{
  "num_hidden_layers": 10,
  "hidden_size": 320,
  "experts_per_token": 4,
  "moe_layers": [2, 3, 4, 5, 6, 7, 8, 9],
  "balance_loss": 0.0101,
  "n_groups": 4,
  "learning_rate": 0.00298,
  "beta1": 0.95,
  "beta2": 0.99,
  "max_grad_norm": 2.0,
  "train_tokens": 312700000
}
Below are experts of layer 2 (counted from 0) of a mixture-of-experts language model. Rows are named router (the router's row for the expert) and show model dimensions 256-319. Each number is 200 + 40 x the weight over its row's rms, rounded and kept within 0 to 999.
After each expert's rows: "comes before" lists some tokens at least twice as common just after its tokens as in all text. This comes from a sample of Wikipedia text that the model never trained on. Tokens count by the router's weight.

# expert 60
router,268,210,222,232,111,169,151,215,182,156,175,219,195,129,145,281,249,180,173,175,249,125,249,208,196,227,240,191,235,185,95,282,267,254,192,171,179,239,197,248,218,229,172,223,223,193,232,234,169,195,278,191,247,181,267,267,268,255,194,232,267,249,157,173
comes before: " the", " a", " be", " his", " an", " their"

# expert 62
router,270,193,241,239,127,203,155,272,192,208,215,181,163,129,221,234,253,189,167,165,274,111,232,170,180,150,217,188,207,192,146,227,236,245,225,164,203,258,239,271,201,207,129,192,196,200,200,236,206,217,216,186,225,179,232,226,288,234,150,249,278,198,176,192
comes before: " the", " be", " a", " have", " his", " not"

# expert 43
router,262,133,206,234,113,161,205,191,173,196,206,185,152,148,197,213,243,136,127,173,197,125,168,173,197,134,196,160,289,179,177,163,245,194,198,195,216,238,227,218,173,163,165,228,171,156,248,255,199,178,218,219,207,267,252,251,255,214,186,151,261,194,222,242
comes before: " |", ".", "–", "0", ";", "th"

# expert 42
router,174,177,169,192,167,180,157,280,104,173,235,289,164,216,225,317,217,179,202,145,204,152,213,209,223,193,146,145,181,137,191,208,192,257,161,165,175,251,241,205,168,185,226,196,279,183,218,239,157,141,166,176,224,200,246,213,310,194,197,203,255,177,160,288
comes before: " The", " In", " He", " It", " This", " She"

# expert 58
router,223,146,135,202,158,203,149,252,130,166,163,240,166,198,193,276,168,169,192,204,255,145,210,220,213,185,142,124,190,226,205,244,213,275,203,246,224,215,176,256,171,232,189,242,197,146,190,256,134,209,214,264,172,267,247,208,272,198,160,252,156,239,233,208
comes before: "20", "19", "18", "1", "2", "3"

# expert 22
router,204,173,165,197,101,213,192,172,180,231,205,248,187,201,152,189,247,203,144,131,188,194,223,118,147,175,167,211,185,140,181,244,238,185,203,215,209,214,233,205,221,198,201,252,183,234,201,255,199,177,231,240,163,228,250,293,223,176,210,200,177,193,252,163
comes before: ":", "\n", " of", "==\n", " ==\n", "ecta"

# expert 49
router,203,170,202,255,182,134,189,287,181,152,216,223,204,195,210,278,194,190,187,109,217,128,161,181,190,198,224,195,257,212,152,217,208,237,232,224,191,284,243,250,179,223,171,178,239,197,203,288,136,203,237,219,280,228,235,183,260,244,217,264,219,274,183,203
comes before: " the", " a", "20", "19", " be", " his"

# expert 19
router,191,188,183,196,98,240,136,252,165,188,179,194,140,212,190,240,231,236,157,115,247,165,234,191,190,213,164,198,229,200,111,198,277,203,249,226,194,245,205,207,195,182,195,233,205,147,253,238,162,186,222,248,182,195,233,196,246,190,225,269,230,232,181,215
comes before: " ", ":", " —", " −", " +", " Born"

# expert 59
router,223,201,177,244,137,166,169,223,212,180,223,201,174,200,228,205,254,169,162,143,245,176,238,162,237,151,176,140,181,141,192,194,201,191,168,214,253,244,171,202,184,159,202,183,259,179,209,229,147,233,191,266,215,233,201,218,240,165,109,200,230,235,231,219
comes before: " |", " |\n", "%", ")", "–", ";"

# expert 54
router,177,207,235,189,159,189,215,233,226,149,213,178,179,136,187,298,147,170,174,235,186,203,205,200,186,184,157,143,190,232,121,190,206,165,230,156,256,223,190,191,137,130,227,260,194,139,260,244,159,146,179,209,195,220,242,166,235,157,219,228,261,137,242,222
comes before: "-", "|", "==", "===", "The", "="

# expert 53
router,189,166,151,195,173,254,166,234,134,167,207,198,200,186,186,264,172,190,144,166,226,131,145,250,189,167,169,99,257,198,220,214,253,225,217,215,200,250,201,241,236,245,215,225,262,134,271,223,129,228,203,212,185,306,256,235,260,149,201,234,226,196,180,209
comes before: "-", "==", "|", "The", "===", "In"

# expert 10
router,273,127,202,206,151,151,156,256,188,167,168,264,213,191,188,256,215,171,172,183,207,152,176,225,238,163,153,198,190,178,207,241,205,241,131,175,203,193,167,237,152,244,196,215,249,193,244,232,162,203,231,240,195,312,230,212,247,187,127,187,204,225,160,215
comes before: " the", " ", " and", " \"", " a", " which"

# expert 46
router,220,182,224,231,190,178,222,236,126,146,186,261,206,218,182,295,223,164,210,121,233,156,169,233,217,219,153,202,162,121,138,181,212,280,172,193,176,244,251,242,189,249,195,217,302,197,168,241,130,242,176,185,192,263,294,202,303,243,237,178,177,227,192,212
comes before: " The", " In", " He", " It", " This", " She"

# expert 21
router,233,184,243,219,86,200,157,234,209,205,210,269,142,207,229,271,212,191,173,105,226,200,180,236,221,175,178,197,209,157,156,265,242,224,186,164,207,214,189,217,155,161,256,212,242,161,218,268,152,153,238,273,233,263,220,178,266,184,167,231,256,228,185,191
comes before: " ", " —", " +", " −", " L", " A"

# expert 33
router,246,111,186,163,154,184,201,261,69,212,200,188,182,158,175,197,215,223,126,187,238,149,185,182,152,199,202,197,176,139,130,248,226,234,204,230,188,249,236,203,187,176,217,269,175,203,184,240,163,142,254,235,190,201,276,247,202,244,143,179,143,185,202,163
comes before: " ", " |", " a", " (", " is", " UTC"

# expert 15
router,267,210,135,229,124,170,154,222,106,125,201,204,166,145,312,337,259,179,153,190,251,181,222,176,193,169,185,74,243,207,167,245,219,262,129,242,273,203,245,215,162,254,226,236,194,179,291,261,194,191,269,208,182,225,229,181,233,205,201,191,216,198,181,217
comes before: " the", " a", " his", " which", " its", " their"

# expert 52
router,196,198,241,228,188,156,190,263,147,90,164,195,144,213,214,330,214,174,197,214,219,170,173,230,132,220,184,235,215,157,175,192,234,273,116,167,201,217,240,235,138,186,222,224,215,164,241,262,184,253,193,246,166,211,231,230,269,153,173,224,206,167,216,185
comes before: "==", "|", "-", "===", "The", "In"

# expert 44
router,176,166,225,193,212,153,204,276,216,144,191,221,159,175,187,292,183,171,146,207,278,192,187,197,161,150,71,150,191,149,175,206,242,208,140,209,213,230,212,209,164,270,175,225,242,172,192,238,121,189,214,221,163,231,273,193,258,223,269,211,229,257,206,198
comes before: " The", " In", " He", " It", " This", " She"

# expert 0
router,191,232,146,239,104,225,194,143,205,167,251,187,140,202,177,241,224,126,111,195,252,166,237,180,162,155,96,204,201,160,151,211,207,193,177,193,206,209,156,189,139,211,202,184,182,194,171,244,134,165,207,286,234,253,247,237,273,270,223,236,203,195,204,224
comes before: " ", " and", "00", " which", " but", " he"

# expert 18
router,211,220,230,133,118,256,123,262,202,134,182,228,232,228,256,241,257,166,70,180,273,167,160,163,159,196,186,196,222,181,148,158,209,284,153,234,186,242,242,254,194,143,192,171,257,190,236,196,165,238,260,268,190,206,226,287,224,169,218,228,184,170,223,201
comes before: " ", " Preceded", " Party", " Total", " \"", " Succeeded"

# expert 63
router,259,211,233,230,95,142,218,238,180,156,203,163,250,189,166,204,238,263,158,172,215,160,158,155,188,226,181,203,217,200,120,295,240,202,227,171,198,200,207,269,173,202,218,199,216,148,265,241,141,199,194,186,153,213,214,227,277,205,203,246,269,211,169,255
comes before: "|", "-", "==", "===", " the", "="